python train.py --activation="swiglu" --router_score="softmax" --balance_bias=false --vocab_size=15849 --norm="rmsnorm" --norm_place="pre" --lr_head=0.00723 --final_lr_fraction=0.05 --doc_mask=true --train_tokens=672200000 --dataset="wikipedia_en"
Below are experts of layer 4 (counted from 0) of a mixture-of-experts language model. Rows are named router (the router's row for the expert) and show model dimensions 0-255. Each number is 200 + 20 x the weight over its row's rms, rounded and kept within 0 to 999.
Before each expert's rows: a language model's description of what the expert responds to. This comes from a sample of Wikipedia text that the model never trained on.

# expert 16
What it handles: The words of and of the, and colons, often fused with a following capital, as in Blu-Ray: Bugs, Strikeforce: Fedor, 3:29.
router,210,193,202,194,209,208,197,203,212,200,211,208,188,204,170,203,196,187,164,230,203,219,192,182,191,205,189,164,205,169,143,204,195,197,195,193,199,191,174,189,186,189,217,224,186,198,176,221,224,193,199,186,244,238,187,173,217,153,201,213,208,220,219,210,198,200,201,195,198,188,238,180,183,190,223,209,167,197,208,206,193,150,211,201,188,165,194,200,182,202,235,205,139,219,161,190,193,204,217,178,217,186,223,179,205,162,149,196,210,228,227,228,204,226,223,216,212,230,179,228,201,185,198,173,195,202,209,182,201,186,242,204,211,201,153,228,222,192,179,191,157,173,203,232,172,170,195,184,213,209,227,209,237,219,169,193,206,220,193,212,185,206,169,184,210,179,230,172,210,209,198,207,200,197,217,229,177,211,209,237,199,218,178,221,185,189,184,184,236,165,188,188,202,208,213,201,173,183,187,215,194,163,217,237,201,228,243,214,210,205,175,202,206,199,223,203,221,220,164,194,176,205,223,207,201,200,182,193,182,202,201,188,205,199,218,207,153,229,212,181,193,215,183,193,213,208,169,192,174,202,171,185,215,216,192,226

# expert 18
What it handles: Letter pieces inside Spanish, Portuguese and other Romance names, such as Ana, Santa, Manila, Sierra, plus initials like J.
router,203,163,190,171,185,227,185,211,214,199,243,203,190,197,233,159,196,185,207,234,212,229,186,204,190,247,203,191,186,181,213,227,175,207,189,165,180,199,165,163,191,209,221,218,191,212,194,210,230,168,199,195,216,239,207,203,238,205,176,232,214,208,203,208,164,201,188,177,217,195,202,188,182,188,203,225,159,214,225,203,220,198,209,179,166,177,189,229,183,160,195,205,185,195,175,179,184,204,201,172,213,188,228,214,210,195,170,185,223,227,201,201,207,195,217,228,189,210,217,219,212,176,189,180,209,164,215,201,245,223,225,214,206,159,169,195,186,148,184,204,202,199,215,224,189,192,205,195,204,209,222,192,208,208,211,179,202,209,209,215,156,188,194,179,235,184,207,188,248,157,203,211,207,224,199,227,183,247,194,200,202,190,212,242,196,183,158,191,204,227,217,197,209,203,206,232,179,192,199,196,188,193,263,222,185,216,199,199,192,206,191,222,169,226,227,179,209,225,185,189,195,214,207,224,211,193,204,200,194,190,171,221,217,213,222,180,180,230,223,168,202,216,201,212,209,214,159,200,201,216,188,180,214,201,202,222

# expert 23
What it handles: Middle or final syllables of ordinary English words after f, g or st, such as crowdf-und-ing, unsc-hed-uled, gr-ay.
router,208,192,196,185,217,184,158,208,215,190,220,222,145,192,182,194,221,186,172,216,195,206,159,183,151,227,196,199,211,183,169,202,213,197,174,215,198,188,196,185,204,177,175,189,167,205,193,229,203,187,175,172,206,193,208,166,208,193,197,214,217,249,204,174,208,198,225,213,215,150,199,166,216,197,263,212,203,208,167,226,220,187,167,196,197,209,206,205,197,196,238,197,175,213,166,187,180,255,231,193,212,168,223,193,232,183,191,172,197,195,217,209,218,178,210,229,182,203,158,221,225,176,180,197,201,187,216,186,192,207,224,227,187,217,213,219,210,202,196,188,194,189,225,192,157,196,193,199,170,213,204,208,224,215,158,190,195,213,212,190,192,230,194,175,212,174,213,188,189,172,210,257,222,207,211,230,194,209,186,221,193,174,206,186,192,215,182,204,202,212,178,185,190,217,200,188,180,148,203,212,167,183,221,205,204,209,201,168,187,206,209,214,181,205,199,171,212,236,181,173,174,190,205,176,212,213,161,174,210,187,176,198,213,186,223,211,192,208,172,212,189,188,180,204,185,187,203,222,194,207,193,200,224,160,220,192

# expert 9
What it handles: Word pieces right after short capital openings like Ch, L, Sh, H in names and places, such as Ch-ans-ons, Lewist-on, Ch-air.
router,222,168,205,205,187,212,183,228,260,181,239,207,176,220,205,182,191,180,190,225,190,193,188,183,212,239,190,219,180,191,190,233,181,214,169,201,229,177,178,185,200,182,201,195,181,207,179,233,206,160,188,196,217,211,203,193,204,195,171,244,190,226,202,174,218,199,226,205,253,187,209,179,176,206,234,215,182,220,199,212,216,193,182,179,182,171,198,199,163,203,214,201,209,215,203,207,199,249,185,182,225,186,191,215,226,200,207,207,235,188,186,201,235,216,243,203,201,238,185,233,195,188,166,191,184,192,225,165,224,208,199,204,205,190,191,200,200,215,175,193,212,170,218,204,201,185,197,198,187,211,180,192,214,208,207,179,219,229,233,208,166,210,175,184,243,152,206,167,206,185,209,235,203,214,192,230,181,185,215,226,190,166,191,187,186,209,186,149,221,199,165,204,204,202,181,212,203,175,173,198,188,191,214,202,171,226,199,165,195,206,192,231,180,216,202,185,232,230,164,199,208,195,233,202,197,230,199,221,235,192,197,193,223,183,216,197,157,207,174,194,194,211,172,212,215,206,169,204,209,225,187,208,219,191,216,203

# expert 12
What it handles: Subject pronouns he, she, it, who, and the -ov piece in Slavic surnames like Sizov, Sansovino.
router,244,180,168,192,198,240,194,216,197,189,239,237,188,224,172,205,212,205,171,205,190,224,190,140,200,203,183,199,167,173,208,232,200,208,192,206,179,182,186,174,159,190,217,213,200,224,175,211,195,177,179,171,207,221,223,181,211,173,189,227,203,183,217,202,198,206,210,181,220,188,200,197,189,164,226,226,216,223,199,233,230,208,200,201,189,200,210,193,168,189,205,223,208,185,183,180,191,212,207,192,216,163,210,201,248,214,190,174,204,240,199,230,232,193,219,233,210,202,193,220,213,209,222,145,179,198,216,165,200,192,193,242,193,165,178,192,204,192,183,190,198,201,197,177,208,204,162,180,206,203,214,216,212,208,184,192,217,226,215,207,172,206,187,194,203,168,226,181,206,187,188,221,217,203,234,192,170,213,187,210,178,202,224,228,196,185,185,195,196,195,191,191,186,219,170,208,214,177,184,181,182,167,228,206,181,215,238,179,169,220,178,234,200,215,237,206,239,198,189,191,191,226,202,195,217,233,166,200,201,208,188,189,215,177,204,179,201,204,230,186,185,218,172,183,237,232,181,193,219,244,161,194,202,189,203,221

# expert 19
What it handles: Pipe separators between numeric table cells, and commas or semicolons between census percentages, such as ", and" in race breakdowns.
router,241,198,188,170,200,214,190,239,187,176,209,207,198,217,174,190,179,199,202,223,186,209,200,177,174,228,175,198,195,212,157,209,168,171,188,188,210,164,187,160,175,186,223,196,178,215,202,228,205,188,186,184,238,235,226,185,210,167,178,201,191,209,229,192,194,226,222,166,232,196,215,186,206,192,234,207,202,214,212,183,179,197,207,171,188,193,226,215,184,180,199,202,186,210,190,192,193,213,177,184,218,193,238,182,213,188,198,187,199,253,205,212,207,234,207,203,188,201,202,195,212,202,209,170,159,186,215,197,201,208,215,211,208,194,190,197,236,179,194,185,185,157,172,212,164,147,166,184,175,214,228,213,204,198,169,214,211,222,222,220,188,208,189,192,215,183,200,193,221,173,209,218,202,185,212,217,179,216,185,220,188,195,210,211,193,205,201,164,198,210,170,162,198,210,188,192,191,172,186,159,189,191,215,226,177,190,205,201,226,229,183,253,180,213,238,184,205,220,174,172,178,207,209,197,207,231,205,219,209,209,187,159,242,162,207,178,212,232,212,162,171,228,157,179,209,197,181,201,202,199,194,176,204,193,217,223

# expert 20
What it handles: Prepositions such as with, by, in, at, for, like, and the piece after an initial M in names like Mircea, Makhmudov.
router,233,170,197,185,206,234,179,217,230,198,219,221,203,221,210,176,195,150,212,207,203,199,164,173,202,211,193,186,220,198,186,235,191,210,181,189,201,195,198,180,181,231,242,203,184,219,179,238,229,176,172,191,195,208,206,181,229,209,196,246,202,209,211,188,213,191,216,193,216,154,206,181,183,195,216,210,171,240,199,230,242,186,206,181,158,205,191,215,186,208,210,227,165,218,200,197,197,211,189,169,223,164,219,196,188,166,178,198,223,221,211,201,245,193,209,188,211,230,188,218,230,190,176,176,175,177,188,186,239,213,236,215,240,164,191,216,193,218,182,198,194,186,216,216,189,181,221,200,189,215,194,227,194,183,194,178,232,204,233,205,173,189,187,166,230,205,195,154,206,186,181,200,207,204,221,243,171,197,196,221,201,200,212,211,196,190,178,199,205,221,168,222,232,222,173,202,192,181,202,197,192,204,222,221,210,211,199,185,217,204,179,223,181,212,201,198,218,198,175,182,185,220,201,200,224,219,163,181,217,172,187,202,232,191,220,141,204,227,195,178,189,190,200,192,221,199,177,185,215,194,184,177,190,199,213,235

# expert 17
What it handles: Labels and cells in sports results, election tables and infobox lists, such as Runner-up, team, medalist(s), Turnout, Democratic.
router,233,185,202,200,208,220,192,204,215,174,191,216,171,202,174,204,211,179,181,219,180,240,171,162,206,214,170,209,183,183,165,211,159,182,170,170,196,207,210,178,185,194,224,196,197,224,186,200,181,202,187,197,249,229,209,194,200,185,178,222,197,220,226,190,219,198,216,176,221,194,210,196,193,180,196,237,203,231,239,217,198,184,175,187,191,210,249,184,199,169,209,200,210,212,177,177,179,201,212,199,195,171,231,201,223,188,196,177,178,207,209,199,255,209,214,210,190,201,174,248,213,191,226,203,162,177,199,187,221,198,194,209,236,176,190,229,237,197,183,199,198,188,207,221,220,176,161,205,173,230,231,211,200,208,180,184,210,200,211,251,202,233,181,207,215,184,198,204,219,196,168,224,213,205,210,208,172,209,195,203,181,192,186,191,186,194,187,183,206,179,208,172,214,196,208,185,193,205,201,194,173,215,224,215,160,237,192,193,202,203,174,214,195,193,211,170,215,201,201,167,195,224,214,175,192,223,162,195,187,196,207,157,243,184,215,202,207,218,185,176,167,213,179,138,200,215,202,198,198,228,182,184,237,202,182,231

# expert 6
What it handles: Middle pieces of Turkish, Slavic and other non-English names, such as Özge, Başkent, Chernomorets, Azerbaijan, İstanbul.
router,211,179,180,183,175,196,193,199,208,213,197,216,195,244,199,217,199,168,193,220,205,187,196,194,186,208,184,163,186,179,204,218,191,205,197,167,185,194,210,168,156,179,219,242,196,202,183,204,161,191,200,197,208,196,222,200,209,188,186,208,220,216,225,190,192,208,197,192,225,181,202,193,165,176,225,205,183,208,199,208,207,181,183,177,195,200,178,219,162,181,224,216,183,213,160,202,167,182,249,222,204,196,210,184,214,190,213,180,180,195,205,200,245,198,200,203,201,217,184,209,212,231,166,184,198,175,185,188,194,210,194,212,208,225,179,195,218,178,154,216,190,189,204,214,211,202,183,202,183,198,212,225,247,214,197,188,236,216,207,231,196,227,164,172,205,186,232,163,213,202,207,220,238,203,212,190,212,208,194,221,216,166,210,226,194,177,195,188,196,155,175,197,196,197,209,199,161,173,231,175,176,196,195,226,176,214,199,176,175,188,147,220,187,224,237,191,248,230,201,176,188,217,234,153,207,215,197,213,232,169,180,187,209,197,217,179,184,217,200,187,169,240,175,184,213,220,176,178,202,188,185,174,220,205,233,222

# expert 5
What it handles: Opening pieces of Latinate abstract words (demonstr, recogn, indic, compar) and words like not, be, where, often in math or LaTeX passages.
router,220,192,200,182,178,231,195,214,214,191,187,216,188,193,209,175,193,195,167,220,218,204,182,193,177,200,173,196,186,184,168,234,200,183,201,190,206,196,182,193,185,186,220,226,170,206,181,214,225,179,152,149,217,233,197,191,230,193,186,202,213,197,226,190,189,172,223,139,219,200,211,193,185,187,230,222,199,204,191,207,195,191,204,193,188,160,194,220,189,166,194,213,206,203,198,207,186,191,202,192,205,190,205,198,220,196,205,177,184,223,230,206,218,215,217,215,212,227,204,199,208,175,210,196,177,178,217,186,221,208,193,214,221,206,165,216,240,191,204,189,203,175,192,228,167,187,180,165,171,213,196,205,207,202,201,167,212,207,219,242,188,223,200,185,222,196,203,178,225,203,205,210,231,216,227,239,159,258,174,199,178,181,205,224,206,200,185,197,201,189,197,202,211,212,173,173,176,195,178,196,189,153,190,221,211,198,215,223,184,233,187,202,180,243,215,189,222,210,202,198,172,237,257,158,180,210,172,219,191,198,181,159,218,168,215,190,199,223,182,174,164,199,202,181,208,230,180,231,203,233,195,188,222,178,225,224

# expert 15
What it handles: Plural endings and common institutional nouns after the or 's in prose, such as attorney-s, program-s, business, students, government.
router,207,200,193,188,196,185,186,232,223,181,226,212,194,216,209,206,217,198,193,216,226,191,183,168,195,209,182,172,177,183,191,206,158,193,160,180,194,189,177,165,182,192,214,208,159,217,170,208,195,192,167,167,190,216,200,192,216,187,164,200,225,208,204,208,202,161,234,188,215,164,193,180,177,163,225,211,185,198,188,223,197,188,210,190,193,161,224,226,174,193,195,178,199,216,203,178,193,231,204,181,211,195,212,199,205,183,197,164,209,207,219,222,189,193,210,197,172,235,175,214,223,176,210,197,162,182,248,212,214,208,225,218,216,176,188,221,217,174,209,153,148,168,177,203,181,201,181,174,173,212,211,212,209,202,199,185,219,226,219,244,172,224,186,180,212,183,198,165,206,179,196,197,228,211,198,213,175,218,190,193,185,206,206,199,180,160,169,183,234,202,169,181,221,174,191,197,201,177,192,187,186,207,218,212,202,217,186,192,209,184,204,214,190,216,205,197,196,229,217,172,186,243,208,154,237,211,190,212,205,188,206,186,206,163,203,200,190,216,216,169,152,230,190,205,213,191,186,214,208,226,191,198,214,160,213,248

# expert 0
What it handles: Verb pieces and phrasal particles in biographical narration, such as took up, take down, sued, sunk, started.
router,239,184,200,196,192,202,167,236,206,192,217,207,215,229,195,212,208,195,187,212,204,209,200,192,171,214,185,165,191,177,189,204,191,164,179,196,204,182,168,185,181,188,203,212,197,224,189,211,186,156,190,203,182,198,197,196,184,209,211,225,210,185,210,218,234,186,218,194,198,186,195,179,185,202,210,199,198,225,177,217,219,201,168,196,192,202,196,186,184,189,219,219,148,234,178,139,191,220,191,181,194,184,215,196,212,190,200,190,216,204,200,222,225,196,215,204,157,217,196,198,209,197,228,216,177,209,204,192,199,250,232,230,215,213,176,205,198,183,193,175,201,204,270,202,175,197,191,175,198,207,207,220,210,225,201,186,216,234,204,206,175,200,187,190,218,166,238,183,189,189,194,241,214,193,246,194,180,234,164,210,160,212,210,219,163,175,220,185,225,192,218,186,204,199,187,191,182,197,233,205,197,168,222,200,184,200,221,172,214,218,199,222,177,237,201,177,237,226,209,175,196,222,213,194,198,209,183,195,206,170,190,177,207,168,204,211,158,218,213,208,206,228,193,210,251,207,216,202,207,248,203,177,248,205,240,204

# expert 22
What it handles: The last three digits of years split after 1 or 2, such as 2014, 2023, 1996, mostly in tables and lists.
router,222,179,187,187,179,208,185,215,222,199,210,215,208,210,183,205,201,186,185,216,191,200,156,194,178,233,204,196,194,165,156,216,149,180,173,193,185,192,192,178,191,193,205,207,196,230,167,199,199,180,182,179,233,225,213,181,206,196,164,207,196,209,211,189,187,189,211,190,221,185,215,194,183,175,215,227,178,199,198,220,207,178,163,182,190,208,213,208,194,153,213,209,190,207,193,177,177,214,226,197,209,183,219,223,243,200,174,173,185,203,194,203,208,196,233,203,204,225,177,225,215,190,223,165,169,164,195,184,191,227,199,219,215,170,191,189,207,190,187,201,202,162,199,204,206,187,187,191,191,217,215,235,218,231,195,194,242,209,227,230,196,212,149,183,221,169,229,190,223,197,197,205,219,203,222,208,173,230,187,198,191,184,182,222,158,176,168,193,192,201,195,183,225,211,169,155,183,176,197,186,169,195,204,223,177,223,219,195,176,218,177,230,178,211,230,192,226,220,182,189,185,223,199,192,233,208,166,194,200,168,206,174,219,178,241,174,184,229,205,172,175,214,202,172,224,217,179,216,217,204,153,175,217,223,190,207

# expert 8
What it handles: Opening parentheses and quote marks, often fused with the next letter, as in (Squanto), (Cambridge, (Ontario), "Popular.
router,239,187,197,199,169,214,181,209,199,201,217,200,191,210,176,191,188,191,155,204,190,205,182,183,198,210,193,206,200,162,171,222,183,185,181,174,187,196,178,178,180,186,225,213,187,204,191,185,190,198,198,173,239,222,193,180,219,193,182,214,212,209,240,213,167,190,211,182,209,175,247,192,201,186,221,219,190,217,228,205,216,170,171,195,204,175,209,211,197,181,216,230,196,226,195,176,200,215,215,173,231,182,214,201,224,175,185,170,200,212,210,219,193,222,225,233,194,217,199,209,215,174,191,176,187,174,211,183,202,220,230,215,222,208,193,222,210,186,198,194,176,199,208,198,202,192,152,184,205,220,220,218,232,224,181,184,229,223,219,224,182,210,167,174,211,167,221,184,195,192,194,221,213,205,205,205,154,236,183,223,165,201,197,249,199,200,189,177,196,196,177,194,192,204,197,189,176,161,179,204,192,187,214,208,183,251,208,221,190,225,201,198,182,192,199,197,226,208,165,171,178,211,208,178,205,225,183,228,213,175,149,155,194,180,249,181,181,218,214,204,176,200,188,177,202,223,159,208,214,217,144,182,202,220,225,218

# expert 2
What it handles: Capitalized words in names of parties, states and institutions, such as Minister of State, Labour, Federal, People's, University of.
router,217,192,195,174,188,223,196,230,183,193,185,194,194,207,190,199,225,192,203,196,207,220,208,205,205,205,195,194,198,186,157,241,171,192,180,181,208,200,188,151,170,199,227,215,188,226,203,218,199,172,208,197,224,233,206,182,223,188,182,200,195,218,225,205,194,182,211,184,223,196,210,193,188,191,225,204,169,199,200,208,213,182,209,181,187,195,243,225,197,155,215,216,209,207,155,195,179,197,181,220,205,193,206,215,221,176,168,184,216,219,191,212,192,198,231,207,205,213,175,209,216,208,186,162,215,172,206,197,196,194,197,225,235,158,174,238,215,177,202,176,163,173,202,225,165,181,149,194,195,229,226,230,233,196,189,176,225,212,216,231,183,224,169,172,215,170,227,185,235,189,193,213,239,200,208,203,181,227,195,212,192,189,229,214,187,179,187,181,221,223,182,188,221,213,180,197,177,169,186,166,181,207,218,199,197,231,220,201,214,207,156,200,176,213,213,200,213,214,182,183,214,212,220,186,221,192,182,198,185,131,200,179,206,185,237,178,207,213,225,177,176,242,169,171,224,192,183,210,204,204,180,182,215,195,205,216

# expert 7
What it handles: Month names before a day or year (April, October) and short pieces after capital initials in names, such as P-am-ela, V-ac-ant.
router,203,186,182,182,191,229,176,202,261,199,235,244,195,223,225,190,225,165,204,193,246,214,180,207,176,209,205,155,194,205,199,232,196,183,179,176,197,183,160,188,202,205,212,210,167,230,161,224,199,193,177,185,200,223,204,177,213,211,186,227,194,188,214,195,179,223,206,197,213,197,208,190,182,169,197,250,198,213,201,217,223,195,182,197,195,205,197,228,185,208,219,189,174,205,189,201,182,196,186,199,238,172,220,238,220,189,147,172,183,224,203,189,203,219,191,216,188,224,192,195,215,176,211,201,177,194,220,207,192,206,239,219,236,177,192,214,188,188,181,172,186,198,202,216,214,157,189,208,189,227,238,186,207,209,184,158,233,207,252,196,200,198,173,171,217,195,196,182,215,168,222,217,213,202,241,232,166,211,192,243,208,177,196,202,172,175,182,187,180,204,188,200,228,236,186,211,175,196,180,210,172,187,217,203,174,207,215,202,181,197,193,203,189,220,226,174,214,205,187,172,162,219,223,180,198,203,195,177,199,171,164,200,222,200,214,170,189,225,210,184,193,207,219,200,207,219,175,196,207,195,198,206,228,210,212,199

# expert 21
What it handles: Capitalized head words completing names of places, teams and periods, such as Street, County, Creek, Rovers, season, Month.
router,239,163,199,204,195,198,184,225,217,175,205,207,185,202,171,204,204,195,186,206,174,189,177,171,198,182,195,188,177,197,169,218,132,189,167,199,193,195,184,164,177,202,202,240,190,211,189,207,167,195,191,209,228,219,200,167,229,172,160,209,227,204,208,211,204,226,210,196,211,184,220,212,201,185,208,211,174,187,221,216,211,184,186,184,186,182,231,206,182,199,230,187,212,225,178,191,179,220,218,172,201,180,216,174,210,187,167,175,198,215,216,208,200,196,239,225,210,199,180,215,220,200,193,172,188,183,223,159,204,186,183,233,232,165,176,196,224,213,207,151,182,175,214,207,193,185,188,161,189,230,203,245,235,219,189,211,203,223,210,204,174,200,186,164,222,160,215,182,214,210,196,221,218,187,200,215,179,227,184,223,187,219,209,195,188,174,204,200,196,198,177,171,189,192,193,184,181,167,179,168,208,181,199,201,195,205,205,180,177,203,178,221,194,214,198,173,222,218,182,206,179,218,204,186,218,204,170,224,187,150,191,171,204,189,213,170,193,220,247,198,195,201,193,184,208,194,176,229,226,215,147,184,227,205,219,207